Experts of a small language model: 4 picks a token, 7061 steps.
Below are experts of layer 3 (counted from 0) of a mixture-of-experts language model. Rows are named router (the router's row for the expert), down (a neuron's output weights, with its number) and show model dimensions 0-191. Each number is 128 + 32 x the weight over its row's rms, rounded and kept within 0 to 255. Numbers have three digits each.
After each expert's rows: a language model's description of what the expert responds to. This comes from a sample of Wikipedia text that the model never trained on.

# expert 38
router:142140074111148105100144122100162152139135174086174158198136123143127060141074130090105138168129140085106118169118183136117085103084185159117088107103102123109131167103118150112122132140146180114086140096105110141133161146118173058135134195151096115076119116165162175192135127181109186161147148153161094070156098115156167097135122089166139136172114079099123179128129114086162188175151124124160129121098181063128140101163177182180090080158155107188110145100130199099153073116168137094179075067143103110122126062109122092130117098127137122094133153083086124145133132139120159149
down0:122070116156117091141118061125141067129144129129075139094170100161132141111112157145126100075103167158127149087065162117070195176149077079162151085058149158124096120138147105112138111126145114131141104091158154123094111106105095140107152089130171111110163147163090118081143119060130077067162173083158133068157124174148121114123106147079191079071125141146164128194074163167151095106124149162145131111091108112146088114083114086084076101109114171080125138098084112190140154176124144119152087087125119112132107171173145113088115114095136084126071152208165142122092126135138128161
down1:110171129120138168046112135172103115132185153133115126064085131125137098173121055118169117117154110137083143107092160087104156055135093053123153185151098168132140133148144124127093154076109116170080094098169089141109110119172083144048089195167082190110147152113186129180099076134126078125139096095087151162095161117119076140068164095136117165094127107128152144153089107179131064110114198110143122145144138102116107155106069110150127111086128129124131167104127188152101143079130111124127096113108146124168156147086194110152146071125095127133084129101138088103102140146115130089
Nouns after his, her or 's in biographies about schooling and career, such as university, school, college, state, professor, government.

# expert 37
router:130109116165075124113093182100141091098129155152094136130101064110058140136155137124139101152090112114113138183129163089175150116127093168137164052172147092101104152132116066169112127168184158106129160148053146141153146153135141103118090123171150151138182100079107062119087111153139119185114169134108185132119154155128119118152148122086071166141133094143103098110125156109187159108078158154193105094088121132173190136164122134186079098075187115124071126142145128132118117190092107129136164090105127118171196116091194161123174116134087120076100134192119164120181111139118128142
down0:084106132094093057120054087154233104129197040094114131171155088122099147150090119126163127079119114117091114109144181136086155151130102128116146131159172121135152125143176128064139191189149154152109115134093094142137115134097145111148096124155086164140118091121106099087109139152104116118117104092115161173129113127124153106117153110170187156051156072067087110168134167028119148111118180132140139089137078096106132150131157162142120096115183109119160123114104172143166086133106118151164053137105211140153156107109130171109086148152111140184148116153115126143136132108120161128
down1:080162091138163105142114094135090121181080128176124101113152078159175180104125090101112129141105122145123156139069078113102140165128139113177198169108117161125155050119166176108131104081093128092120126102130081155120142148114085108129141114088116101122118140088105148063108095082101085098120085158153139086100149177144130139158104119100040193129136146128188086041176132137144112134144109091083127090131097135036160122096085090124087094140121156132112162151086120101166147130119125133053118124170099156160153151137120133124078132150106141137120067073119182177184118155146169159
Content verbs and nouns in explanatory text, often mid-word pieces, such as build, develop, form, permit, allows, followed.

# expert 13
router:124121138197108092172156099088093099101156175128141097108086114109121117114117059167125105166092211148131038119117148118094149138117173168145103149169124083119114130091122139134176143087146168129128155092119114077075117116139141155089109149121156131119184134147210127150122130093089102114117141145158108158168090124130152155125104164108218148104121098105160122120126101089100075136113182114114138160151209162094177147108191087103111090107174133160135087100101123123119158099102188143104111183074079144119131119107087149170144133164133164146107071102123166137115086105107236100
down0:138116151163157082060133081136166105112085178047118179099134112159114168232167139141104082137134155127146175057166113129091122137128062099076153084156092112178150141116136117118100173129078089139141083106142103089149154140093118091115103126107072119195153155180117111135122117128153112129113109091149122056093072125152077104107102096139153154119102178178093117141050178104150089123126173106084099134165140141108111130128128087143088162118123142102067157133129129083162115147146097135127114154112090111053130093166162183128127144172169123178151172110086159129128157128169132153
down1:171125148151181161081135157173122100131154086157123166142146085120123163142093102136154061130192101107178152089104088164152143133125086131085122136136164115138170142137118162171148179124146120081129116117161117060156142124115110173082156093087137131062152120136170107098133149068116162166143142144091116074168149146113148111185119159114124114041099162167103075138153132226150184122140065119124163084164100113133128155106074173139039112075164062108097195115119090121172147102175112139182148140141134125151130089131151128092129154108134159117163128190132160123153157099157115155
Line breaks, hyphens, pipes and first words in tables and lists such as election results, climate tables and taxonomy boxes, like Record low, Conservative.

# expert 36
router:186103178124152119102158122121187160043145177155087107164138131134105130142086144083182145157097144109148113124091077076110122146104139046131100168145137120150116160166142121119116140162134120132096186164082170133089118125169102172150130141061152105165114119131135135089121091100121042111129193176143146129122120071125137120133067136120110116131082083106192173138093112142122169075118144078113134169123163135121158141089079173134142167132094142122158063110165146095153155106107141100128151220124067141175121129118095082084157176188112107151082176121121113162106109179140175105
down0:094135118125083057149185134180078175155136102128096139111164131099130121117103141106162067213113100060129156104133178116095137104150078135132139137153141063109122139133127087123193113093152129175160134142082057120175137126157110195055163125121111134082149104149126090155120107139090177097092126142129088070135147106108097125138144136138112125145094122120092194141122153152150125122114091062139180177115106093116153127093127110106063154121083053089104083162176104106111088117113129130174098133176151147155175118151169097130145134056089178122123145152188129116147099158154172067
down1:129168105127141147121142140091165206120119123162110131109127077145104128138177128146127172106134168127114115112164141171060084095133154139151189147174079104130186104140063143122098125137092065095104124169135140153097163164145157101131108098165098095082139179136104091088032038152111143118147105117138122133159132138140087061175160146101095126144151108162092197110128131131153156154132108125097156109139076110128130120130153120145096097133178149139135128225175152091140109122056077052145159175110125187148095089133150094110118081173141181074114119088109124161108160134092111093
The first token of a table cell or list line: spaces, numbering periods, Javanese script bytes, MF/FW positions and Win.

# expert 42
router:112173102183127149158159074101110100129117163105084112088104183108102132198161143203136165097193184078143081098167124117076148134136120109176125171147133147072108112127120142137146105097136108136094116110149145197143100144165175131085132057118146124161159200100134130076099089083150107087096085141108096154143124143128147154115139045125160145104106131092215093145131105139170090163159139135134089149052119208106127128067133091052133099103154142142157152102111127146133155111079112093126145162167089130115131099151062107127132155171167122131122134167091117088118144164146135172
down0:157139127141159098120120158086065131087116088159126143112187088095142084156172137127121110155088154101090104116111137134114063140051203120119133099145157135093148101070134119137105106131146158081150112112087160115105130121067132143146106146074141144115164143144163090097088143087121164103109102179133118101117081146124013136114171117036107157118212141155089114120045098093118106066170109149140171125123150138180088130104151162127089159076110114143144157081169152135162136182098119084108123149083112158140086181131093075110125149061113119120120156188117104125141087155133123125
down1:095131150106140111100169140140174181157107120077110083078123139155136097154086128149138101117146108218059070091138146126133102180127157167092096153155124081073096110127135106118106156108128122094140147104060080098059093181144057144118079150189110160124163109149128123126139135157161149159130133176145133117141103076117181124156113097133117163072122108109093165110122066150177122116131162160141118158142104150083150137134090170166106152116162146168153073117078095133127085172075071083110101080143153123078085170098128075112116115205095138133118136041126121177127080126127136100
Dash bullets in infobox lists, invisible marks in coordinates, pipes, and pieces of Indian and non-Latin names.

# expert 9
router:132155148185145131112142195139078100080139150089104102165141121076058139144155158103103191122084123094067099139142107081120093147105057131077131182116126123113119121089179147122093130145087155081120135092198161165110100128107117134147147128095119123137115193150199112118156064150169129138109164090099111105128155110122157131121064142105130071114101164117132110145083127171116130104086190134121155097099075152189108141157147086160157176136109145143130065062099194182094173133135091094097064099110119122072089180102134158132131112111142152137116090153160089104175148070126112144
down0:125143161163130139148178098129143131087136129181182139136094134154075106120179163145075135132133153148143143113174094127154152117156164123109145182108113131141168196098197121164170120127130165119148143172103125111177178154139146050145088118114134149156144104120121108207189146195121117140143107091122107133115139117108147083128155087131187118184097118074128202147076090147110166178146124074135145093121172126149182121153188077124072134086166112113076079126128157075127119138118126132132100124156106141080127124123126050097083124112197140107080169154085112184154124152119064193
down1:084122198124147122137176101129114181165161124085112137087158119214141098126111131155116129116136061178165132182137104093160056117142113052129087099115168119153126144080067194155160139104125133158153141111159129162159170143151106128146095176125110133146059091060064144136089137120110168129120143126135144080154123126118129143087120121162123074058115140111101144121162132116146139108141077138145094137156175153095137110126153137077164109117119130116130183090094193124137107137162147067125174145138187084163148151082093104122119133187186114092162169129114165019130097095146144105
Verbs and participles after was/were/could not, such as have, made, practiced, removed, plus commas, colons and "of" in infobox fields.

# expert 16
router:178169081148068048088109152085144061144110153130108151179086093077114143076202137163126120131161075167125153201089159157162116124125138090159117077101159142099072146167147082183113137165171083117127168092156179136107142130120152093141145096153122140122113152147085114069151149166110104161141229140094134098105163170117086136178098130095113149151089070148133082066100158138152141136107185108106131122134126094139157106144131119155098116106162141156139123133167149119132120110112109166124173148138140138157158167117120093126171151190107152117116157215153181113139147174166127180
down0:105100095163084121109148089140107120071145125134114080158100060175146140122090171087120144170122135122208129075149136185149056106075092150128145142091104093076091118139138115129124126150087164169141116146129113093097118129078103152133166092069115213092151094143161140146114183138119085099149110183112119148072103085128143147109226039127174108098104140183065136080108140161121167126144113188081141068115119120117093114098131099134117123146142126071149189115093162137154099131127111106063085113152079141114078148124091182124138142106124111089158121126144168090140142154129106111
down1:120127088118135149062115067112112107143156117169068074142116099131124147124110172140172064151173131086102116147136088069115123100123195152176128145111104138086104169154119116119082117132116154105181093149180109100119151211153192156158101093127150156149088160127175116144192099180151132097134117116080152111127160053180097096045207130076109135120111162179168082107125149087120096136155138121142097085110172089107139094177133122140094134136119114148155091108144164147115084128145105101114144113143074148074096187124152151172111130113131125070124127175108065131079076122140109161
Word pieces ending Latin species and family names, such as idae, aceae, ensis, osaur, plus species, moth and found in biology descriptions.

# expert 61
router:117117087093141172136137114125122142075161134191076121107100148231135117092110128085160146129146122117113087119116184109128099145106121139134143146103128132148094170145128103095195160142149167142138145046096114110141115092134166135106230220152125121114127079169150203161150122107172093050180131182084134171061121153160079112103187124161148055181096083122146137112129110129110123120139175151103152071084149140116116094126147131138077177135129112102097099151132130145142160161144085191170096090108111148150110129184122169128171130118096102087121089107148115156130127097127110108
down0:135075141146117144130152138124106164130144107112133112139096141073119126120153155168138113107137147154124064133125083147129132169099157197140034087132177183165140186085097149083142111082158060180148154099134149061133128209139109196161119115137161170119110158138113133098118066123089130205152127103153115129172120146081185100150216140155103116064156138150078106159227136126164169134130082152156130110085156097080134148098104143112126122099140158128099068148150135152147129185129183172145166158105113104137158142079123133133156101137112111142111144132108161154189147144109112080
down1:160077114131061094102126074115132101108111104091090151095154141127169189096130139144175182163143097138101120122119156077105146122142128092094116128188155140142045086117111154149120081112069114186124062098148173160119097133153126115087105134105147068180203138166136136126177164177126098187166171141086057090114152106157116125064110113117114148167147042156055147100164166084124102126138103087170098117067113132137155125106147111115088083123153125110115153119088125118077130151087135108106101145146096106109093126118173112152137126088130124162139092114157142100166177130102214117
Inner pieces of proper names and digits, such as ing in Sting, Rheingau and Rings, ies in Wiesbaden, plus 0, 1, 19.

# expert 18
router:148101060171111172133147095119122150134121105126105171126126128120115117098156177088132133184124127167069121110190135156172186124157143095142116134159146082113179151194063102107149176131121157139128114149084140140166168125115089112115171164079110061124148113054137097074123175105118185105092099051172136128138165193155120154122123107115101085095145145124132136143185148077130105133154138142143129119117139132086093132198066125113079110161188094157120139132080129204171143078060140096086087141095105187139153137124125102117175089125091054097122114163152086118102129126128159098
down0:119166123116175084139174113127101127184126100173095180155138123088169091097131179115114098112148153145104156150159072107145160184096108135150150129112145155125158102133120121116110112142075084152186144150160069076149136105104042153160080114121123133142150111116108172143108153074123134090155147106166087140096140096109082121137145154137103123133104100087139119209120210172104162075175119164144153114145146140084157130170097138169120080081129130101157112153133163131198106155124082105163135091209120189151206148119139102141087107140183116076139144040071169127166112161140142128
down1:120125098153130091170099155116131140186160172197121082162135175082114161153135145126079145160130162152082152129105103137085204170163096122144157134146166132079123179109126105150127115136118106162111135135150121167137074117184030104154146093125165091111154189121121081104132176134111119137084158143149147028143158154161065161130130150133141189158097155139113127121123158115178148146126092129073112142155075168053124136146116114123146122108154156110116155164060187116094134047146134094115128156127176132148166145104112092088115151071092155100138161152187102142137080190108167140
Word-internal pieces of Slavic, Scandinavian and Germanic names and words, such as -ov, -ska, -sson, -borg and -ović.

# expert 27
router:121101077124127122167146101092104098129164138101119099106100090145099148168144156156166160116148178145130166117135128097112113117135124132171104130110145121113165100093128177142067129130198119140105076169168130158161187116048134116170129125143172168123159122107102173146081145090098183151132138162168159070124130144114128159108178124203192074179122139162142129158096128096128098119171092151164118098182121130110132142117174145165122085180136151170179181070171147119139159079124141117166112135047083100190174123120091146154141135091093155097113137099179118079156212104140161201
down0:057091119119119084108106148123128192100181137108127083171144167132140150159197164113113084101142087139140117107127147161066175135109180137119144182108154111138092143096071087133122149107145131109073090180120137124149135120111147152173169183093108113095168144122141180098113136090125123166121180218098118108146118165139174084104136101065193113111189103105095113128096139163055156147140119151108088129079154157163117138097120136114080147116172126069126139117134101173124131119119083027142124150119138149103113155094177155121151102081099087086148075136118159136103169151154109215
down1:155128101184147142107128111131139119157099149135132184082147098175065112079120134170108124112164178148100114152159123144195113175160159100139142057144138115109144111128172114182132134170108116154160158075129153088112111130143140141097157065167154104169146149145056098160184110146131116057123107104140092102066130136123112222165156168130075096134109113114083086119153161134181083123139165107144192101158127071130141106190107121148139123158135148146137113156120130117137102162132158195136126149234150106124123105097125069120114153177176200181120179171142131135106103169119086104
Single digits ending numbers in sports and statistics tables, such as attendances and scores, plus cell pipes and semicolons in lists.

# expert 1
router:127109121212139139152150085107094158121139127123121122084086127121174115162177124213055162161170111142084193153088100128095156117166096096136129130127167143089121145126111073107123174091164096128076137107140155168125112156084121091133105095160104113088177143171127088072141159078136087150130142141144101095173204164111124101146109107142174147101135113149156113193062105101162094134165190141115107178113194119172117134092113061162136104128157099144135125151174137155129115061125114110082097111085112133130187109108117101117156164114109105143135067121132114066124159207181171130
down0:170149107144170119125172134076100140117137105107123139107027131160139103114152111136133092105148122146124106147124132104142071136089100126125175146110105138099080157130132143110138157141116153165164149106166173135199034151137024148129185120105139161167090161157166115116101055143193180096103120166117128139161162149183130106135178097104077097128119066130127140137106154150173097087188110122123136087091124157144074102132121106132178128102158143076125137061109194120132095161125071096117092154076166110210100109135152137065139106113129103095129104185122113099149110130142163177
down1:115182098173136136136104124150085092111100190124109142116160086128161176129140115161129124160087184140101127134138127112170202093149107154124143115097108191172114076117139051116144091181069098142102118090140157115177096066114112110088170102122106108140132141098127142118092148127093107133147144125100118217150140113178162105110130159072159129139121161146147100170131144141096100117096117062116140110099128147139098126104039047138068141109100067119188162085112130140118139122090157147082091122178172177185149165178086183191087106142113146165156086136186097108129114145147157132
Word-final pieces of names, nationalities and places, such as -ian, -yan, -i, as in Sloven-ian, Barsegh-yan, Indian, Lanka.

# expert 30
router:120104192172113139114130207110146108131096088166066078166143102127117091170152095142132082142158134130160157166152146100146134078128068123107144140182160105086100101146132130119166104163153069168165121163170191131168119070180140090093119135140171120182177104064124095124174118185148169144114139095145129142153160089095066123092139098104091147129155146140088087162167150169081101088074131195157109153145124154120105154156107172160142126130180170126115181157131061138082146134144097121157145156065110169157142129069139115123122078137142123081134128161146164045110107125103153156
down0:163158091153140114129131169112097133104092149068098112122103112124110161152196217164098130088118140129152118125104194118145015140154151153107084190081094119131097179103093076151125119076096134207150150115150104111140096109202121089132189156092143138092106123149093101146076100094105084132137142141131106122112144113109191109146106169068109171148158189100125128120122107131116148150085113132138135184109140162122105152090196097177059143140150131149129155120121126149126120088108124170204116120174120148106122175137119154122171118138105066122102128122114089066174130136164076075
down1:099147147126147157128102129104195101101097135099163132090053127110136147114185056163120134163110118041122142141136090112069100163086116191113129166129081128109141178173129149117105138132148165099085163113171179109179147121125113115168055138086139075164137093123092117105152119218154124119148111161137109172152111185111138090105125170133060095216158159161122145119151153184146132139088143188131137179119131127117177145105145105147072134140075176131114127177126117171096105068131133126151152145106132111069154137170128148102100134124090118074137222165116132177121136130137104126
Main verbs and participles right after which, that, who or a comma, such as gave, received, following and caused.

# expert 54
router:139154180131104097177161162173135178076147109224093125166109125115111105125186143179196152149122091163193150057111133123143131117135139117124106165105120057132133140138102099185107178117092063098103113162079157123126103148198099153117113162168104107092096124162125150181081130089165120098115142078146126122135107110140096062182148168085096122106162109084168209124141147105165173122112096147110123124084150164118108156171141145066189145101092156145152100197100152147122142084110102113149187099170117095181099118144107123105170112110164118126108147089129097114110133174108154138
down0:100144129135166059141101153142164095084120096139098085164156072144122124109116124060150091148161124152166145072086121166133101126128161078120159094162168104076122155182138077199146063150111108116144136121146163163142089135132131173123108097172179138081102113155115105122078087127144121153124131145152158099097146142166063156138120106216134129164196163126112156160128125108109116105180147134160142082116077141114149153255108163108162178143121099115080057077138152109096083161117140154091137148122146085180097130168080165104120158122114177112142114123114116096101128182158149117
down1:141116154109126143146134128115172173118128174124128112105101148100135095113123106152127115163085128072115094163182125137134169094154080113117192171101075127076111123120183170160127145123157091189113196178124104153221121134139178089070129068110195128179165144119139189144115135105102170117095112100124143114090128134102159134129120143178074151080145181128112089167088081128102068099160089149079077071082113139088124118160126132108197121132096082087125149161132144150134141172129080160078146118123144079083064091198199140097128152093116165134121091120145130145107115138114143099
Capital first letters of romanized Japanese and Chinese words, such as M in Mō and D in Dānzhōu, often after an opening parenthesis or quote.

# expert 60
router:122164133138141078145122104116139116136110150092166171164122099139108150138102142106143110139128119078113113118094118172130080150164099158139130088172103120159109094119127083076136105161162169052156173151147135061108160153131150130128105115093134114049167078126207093175153175145138122080161131092172130131174143123133105096136158177111147172136103127144082164091152103141122192092070160135163096079115119116201175095063156112132097194135149145101112109129119173081158118174135143125168071056151144140122101164101164151072102090145099113121202116074044133146138129073102099137
down0:133094111111156115111172100151120161105157193085167124137063164141094089146177113162135125115206151161134149138127145116074149225162127094107142161121092115120141173093138173090121125134148142099107100095105123140151149209129153153121182140126137152106126106155120069131104122091128147111078082183142144115078106164068131137123113168137109116140142169161131105139087164087144145165112128129117127133155128068153132190111066134099110155119098142122138142094145117093208046120126151122027123096079118109146195120119119115131148114134136131057093169140090200148173154126136098215
down1:119107135110114118144089097091182121127125123156147083153107165056171146125103154126152177097158095079169101111189156128134036157104146071068092179112098147099097113104153119097187135161145107136146083165097074061129144150142074160121160137136112135117155086130087092128081080128128107162089128119118103102132120061154156090128230110159131117153164122124152084149128171172144140118066133132095167119182134150178123141157156087158161105137096087139137142081139151100194133125141115136115151129129077117142191115173073145158125123065075112104091119128138110109100102092178178183
First pieces of words split after quotes or prefixes, such as we- in weirdly, -ab- in unabated and -g- in avant-garde.

# expert 58
router:081081124156129081144144098140090125111114132123078111100103124167108097149135089088113138083147089176117119066162095117192148142168055072092118134158074122097111129133088111152164145099140185104122068119127084194088126149066098101118101127111089125151150185065102078122133154117136124089131046142188079154190146083152117162091129080096122082083161146123204113137155140101107051150154085139150144202169144187125138101121114137109137106142161136190150130136122132158158156087079133112122104138112082143111157158156085089126146101156116126154125130159183122160137128154080164100
down0:118150144146106158193151142151087065149093119109106101172160154145115177135093118083081151144122081158113105129115085136125119133169157102180106138117140136121053109156104090125086096163114079133110107133129106244116119158082122138096089109173115083160111112112136115148133165150133128110142165153140145126096109156057132130154089113076137145134115154126098179103208111099174020197124154151123151117152109202092112136147095137181144138072052168097115090155087148103129165128078108141147130180100099144164084119160114156110115164101120116146142087073108086099120144161107154182
down1:130123127096100175095118105107142149120141134051103058142110098178159151164143079190084127111135078157158079096091107132135141138128161098159114106109160177099106125102172161096094114153078173076138150126152156142152083167107130099087126103166175126122160185176125166099146106108091138093092119125103104102160108151153133139106083176115094165165104193140124077090147126099125140096165110077150193170158122139091116129112178060206137136141125122135141074096173088151117071201102117068152059112152137138136151119107100079142144108140134101155122158124140184138148092176140080057
Pieces of Serbian, Croatian, Romanian and Greek names and clubs, such as Iv-ica, Buc-ure-ști, Pol-ite-hnica, and table pipes in football squad lists.

# expert 11
router:116143103098102162121128107122072190105133171103137114155122118115168085179190155110177158114117151132095163142117125109079109125172148114138087083110118160136155148085139139103132119187138153124168145195154119095125105101098168153110066118080130111157111125150135170149077163116138159153111172126143112075082136150168161099127147160167193176116113070118120089139138088138117163113112173102184145167178111087111106158194080105100125101082147169131149084144151175090158173117133178089138085125154155159104103097092171115134033114120131155100092156160111071079207124096085085071
down0:157131152094122159143108090075168134091128128132095179118098118209148134118097075094124133097168129139108099114158080212119122151158098168101131098187135139105148137085185109128102098129154119092179127173159137086070180108093189105152102122080096106139097131107110109129133113111131126127104162173169142059128143166078124124096146145144113106107131114113167094125120041080163099103143073167175106132150213185138179119144166077072123142153148137179173135143128069138110069104119115135172162121158111139112169156118160159037174150118139119135140109108136087126126178097067117124
down1:136139104107137162058129173104122108138107109131133089105113123088133103109120119200131088165159098143107150111129144115158140039113144140120171169159159130079083136043107174098127194122143139166105125066067098140099199144079154107151153134151155131144134141111102093012157109144131061169081145176130115194136088115117116129115144147123112135070167203108155135138105129128129103129150080113157138069125115156126088145121147174221155140149121113147082141104164094103105162113081117157145191163131107112171142108130077140176142139145112153138145168114167154187133117150101166166
Periods, commas, semicolons and paragraph breaks that close a sentence, clause or table cell, especially before a new sentence starts.

# expert 17
router:077169180142142180072143146138100137127149129148155088154156103099093084030158074128112160087157129114133092011088097105150195159127148089086114131121100141157095138135138139133130098111121108152180104130211090198135092164193091129126087117101101128119133108106106156081117124151118128114166119089150145177131132125084161143168106152053145125080115143155111080154079124132103144127128141102113170180130128167100129124047153128059149172149111100146144164103122132148160165096088144130140171160101077150118156146151163108200163125172104114131070132116178149129157100133126136108
down0:124107119158105108160123101118119159197133158149120180127068137097141096161147121200118153166165160152079151126103100119139082120132140158179166175122136167116159169157082102078148161041108156147147092088103165123136072116092198122129122123100152106113197130161125126097142150149103106116106117179108138133112098103163076105166123087120125069156106114118122126112119097147080103148172147078123139132112141060052102141130183129058153098116126103131128057100162209112105098137102162065108117103162107141175076142104097132148125108114115125109132150113135059067120115081167205172
down1:106104127116101136128130117135141085121105133141104134073094077105122167104123122113204138122166079128081123131086136116175129112131115127122129145116148164053098125126124134146138133113194057077115103147094116140119058129126116112133149143097170139095147118149182132160136138140100115148217123036142117081128091112114198151081104158121185060109045174120089117170148104179094113115126143138146092106090145058122116189149139121020130131093124077158140099117184154128106175111136155131144137126177165129094100130119139157180129138101064084134114156128117112072188136121091116185
The == heading markers and the word pieces inside Wikipedia section titles such as Arts, Players and Early life, plus table-closing breaks and "Preceded by".

# expert 47
router:109122135120153139124084129140162084147066158199156135066120105084075140142148125146135139150130094153107090088113086159106240199146124092106109114118069161134103113161114125138070109094159176148112145101119133099041155147184094119080167166176092133143118176122123181108148125065117127130094097139165093173179121114124130088130120080099169077191139136103116135148104156081185133177100100138141132133135127122115121107144150138087180083112130156153129078187129148191106164108070132096172105131072101133113092147075145122151179177160151094107080148129119104160122125174126110155
down0:095163108082108153134097145109115124120105110135175110121080144108147135101086088134217167128177151113120101111157105149067088170127101088158128084141084129175123145118156167140094136125108151141092082162087146123129144125107102073118157076119153149066051171124136056109156134125119133148116142168154181187117150165130090137094118089111092089153142106085130126120097059137147124114161137035117129119108128161128125073199131107130145107085110079137133126067065130150090126102152192136090153162123171106128110078195089124108128086182133175146175081127111072197165166141140148122
down1:107158093105111092108120139115177120141107155103126123126108172122109088173115145120151115158104174145176180118097089110118044129192150109172128095105095127186175095110097094143083144149093081114112135087116145139075129146055110061122096114113127134114118122054157156079151140162133137084153141101055093139103155119181140120146148156055165122153167156115163130142138122101192117108171166167064139152088113106153085106188113084141148120140127104132127161125117115208096145132102145116099165150128145138111073148149110131193100147178153144110058134086085054094105099109091089195
Spaces and pipes in sports table rows, with position codes like GK, MF, FW, LB and country codes like ENG.

# expert 43
router:146095180145105138119185121046120168125148153103114120146139119091076163111089199140082166128131120137073170140119122101142123173111064151132065136100162117124153133160179125148115139166102164082096110077169140106145074052146157122158163206113072168142149148122114131126135133164120127153150127138093126107112176114154131122131113144102157126169126159127125121162118104174096115129112073163140155141148120179173130084140118183126072205190111095207129209173086126107137154076166067109108167171121162134083107123150192074146141144135123132117078140187152163125133121136160097096
down0:105179132110167098115123156125174108135153134146132093131089139177088080123124107095129094096141102113087099130207087095105072125025134126145141114139129122118102174137125110104208047059134153096181131171130094178153087120067160110142139118113079164175105159159092119078112098145078110109137170164141076132149133124108117102116114153133061091169154141095110177154158153158134116088154130114112174145139177082119134167167064098173125092107103118140173091129126123134115071119192099156127144151132076152119111152112126101038145101189148087119096161106127133182145136158140099102
down1:124102091147109162117141139162178117165143134205212082085181156115147146166129123163107138110106096113138126106143136129176137121094095149187158130114159141108106173206133183161162104154118134174079146118199131160081094067118091150163175104122195129135132117106102191118177063125100118144074084127124102152127125146142118158101160093139149107097098146137144125129114155048129096134166116103177115078091096138147135140086095097081092121067148163120147150130151160126151177158131183115114107177091157068101125128124111110165074130164091099129186101103121129158099081146113162214
Bare space tokens before years or days in lists and tables, plus list labels such as Preceded by, Act, accessed, Dept.

# expert 14
router:107190164136164125155100121164187160077186110203131082185094137100099128157163126122102129080165170140150186057154151138092072109137153122149148165100095074075120125111139145118113104118115140138101130162128171163140096107116143090090105082138093128165192132125169131121108117092165132092142106073159135100103187136136104127114152075084212070154143094134144141126061113163101093171174106200062149129176133115109105117143143146099150128153083139085167127132124087168139153081107113055103170137122118168083140148122122141135128181166172121110106128137127190078088170129152139159
down0:118138112075147119118103113147137092093174183150114155113123096121131136096156144114091124123129188133100137093176143146126147130136142137090149200095093114117108193135166149091168092074122136119098107089074089110168151107112189192105160030094069114157133125200154130175158163131141138078100114124106133125154142131156093124139186128128114119111156105046058137145159126143146157136088153109106127119113124079125185167156089147135098115114151124122160115127037144112184123144095149145072105091135066127141122168124175168191131122074169080135128143094110167053069130188134137121
down1:121156107141163106161097084115112131160155140126116159148118132117140137078144137138096148131136128144084203187147127110188129178124158112195166113064135130136155143146166099086129089113114098095148129144082093144132099090142103142139095150135107149129128065111136110135105113086118132070148126115089094102173173130020025105119151101188098113160095200101145165103155104063134181102136110136072118115121172095145150113154138103097172153132077135188154110136126176155142170114093131158155083086108081125101121171101164114125127144154120127130088136096050102203073123123126053137
The word of after nouns like University, part, member, with some from and between, as in Republic of the Congo.

# expert 21
router:122133130072115188114136094145115102147109137193172142094104122157094113110109141080122125123141160171131112133180159167088149115149156169092148129102213182198076137118170148123121061081085157114191108094103145050131166161088117079131210127095079116115066117110142221156122119089119127097100141149129102096092177145120103091122111139133107103192159128116129147131146126121106095145082137181086144155124157110173121109188136059102111105142121194138129180128071090135111121139072161139155139093124084140102094101120129162154135111111061146122107143113114164185091116110083119104
down0:133117151206074117122155192136154126139143140110139139087102097086114138121113086112139163121114176110166094142137157087123146143092114115177063200167100053134184171136141132154190174053146097146091153126135152116117169137122067110061151110102166088112134110112161127149114101122127094107161177151143140131102113107160141095189097089130144145050148090131136164150119137175177125143086103126148124134141123118188132104075197069169138058109076106107120154180145176129161179111118112133146151123188153109094155147120072115146177152186153124155116103100184133113094106106174165105
down1:102182106140101099076203137058135165136096137167133109089127159145115188186132161142164121121125163104110146106108103138116140114101081141159135158114119156083111114090122176141119166125190145085063151104138126157136097123081153081135145164090129161127148136102118160139156159147103074159066099110116095140189169093166171147097113173119187090098115119123127096128191155152110101130136136112113176128099167030115123120140080121132082177149083156128075154110167147096149121175154128114120149126076067076127061197136066168177169118121194108100074109124111170113116140131153133107
English given names and surname fragments in rosters and cast lists, e.g. William, Bill, McC-art-y, Raff-ert-y, -ton, -ley.

# expert 12
router:177059162109147163100135064109145114117154110151157092146132141123156160082082107141107177197145099138156123093195133166111132106094127149186137102094141195092046166108137152117141097123094093099117122088125160079112111152115122145081129101141134147115131169132145134133143091117145097104105124079134093124135190112165065160127122111118121086125103112143105142178074074181100111177134188137064152163166123099110130096116186082128129112110102130161159110120137083195169137078083178177119187112135121127124138117099051173196160080129174146117089133109136117139126128200083133178
down0:130174102177085176210114132090051093156127092086086152152096119112137185149196144175121188084107128116104193096170104180097144117124172152167142084126160098112114109126113110127160134189135137098127116122117152111139125153106114115149130119142117071164122146182157216122086172114178103190181098085106155126109142119145141115141084112076159139086133162113092171123099211077080156098106147088111144131146161139107100132192150144133123126147080104131068076142200143141170194118139119137121126116131132149125105128147104126131114167134094101131143069103180152114153077151175154105
down1:155113108088192079121150104131156152182123080121091152154165136126150103109131138126093143088092159131163140191140149185141091118138081112145141113148087118125145131144131176106095122128129191142133137142166111156178146165097177127120158079129154090118152119136130079070092140125167135053109142116122135119139154112113193122146163168087103144188119139080101147101127138106100196177160149078096151162148116130092125096098070039161181135112117104114209083137135082151130157144165069087093081116175091104136181123096079176123154125093064166143093142145110116174101108105069192157
Parts of English-speaking place names, especially New, River, South and suffixes like -ford, -ton and -ington, as in New South Wales.

# expert 5
router:136078169080101097126110102088123175134112096117098175184105114124124113126152166138130135097161115114152164151119121173145122098150155131136120117130158131083155175142140064143115156106144130074153072160090183145072168100136172046131131140184077158080114106128168116164152098170138128077187137090108157121132075171156195113151159076166157109111090107159093139123132161078128126097112149163165101126175147126136167088089160078158087109114152124064065103196171146134163142169144076143124139083131183151064125132082174079120102115131125136110151139117113199125126123052165093119
down0:092158122149137135185149166158114122185100197162109119110140068185172129154134146128074094130078079143136110080144154138182179090148162155116176126173104128146098078090154154110094098121148130140154165119123153092141069129052066122106123109105120124175150085116100145095110184082179112052108121137173161154111159134044173129075145102098117125179124120085123140172081151072081117087154139149142110122118092179088084090127121131166180134179133153161113117131142122154203128144132156148167153107119142146123159129086166162107152105139134139085195129109183075104124101163144146142
down1:156154074140074113154116139099177140146112162141153104139103127133105160161107130149145103129130087107173086106174179145143172136173081147128110145172122170154132145117167134098149086159120112107083074130141084097114014118089125154146166107107150198071137163132131138127158158164064117189170105059156139160114216166116116163126079120124151150163136105137151102108101164183121097100135070138126085140098156090082127196207136136191098083144138100178166133108165167138074094111092145175155137153156109121152171080110141171118162151150101159135168135130111159135106170145131150103
Middle and final pieces of capitalized acronyms and codes, such as FDA, BMI, NJPW, call signs like XHCHAL and gene names.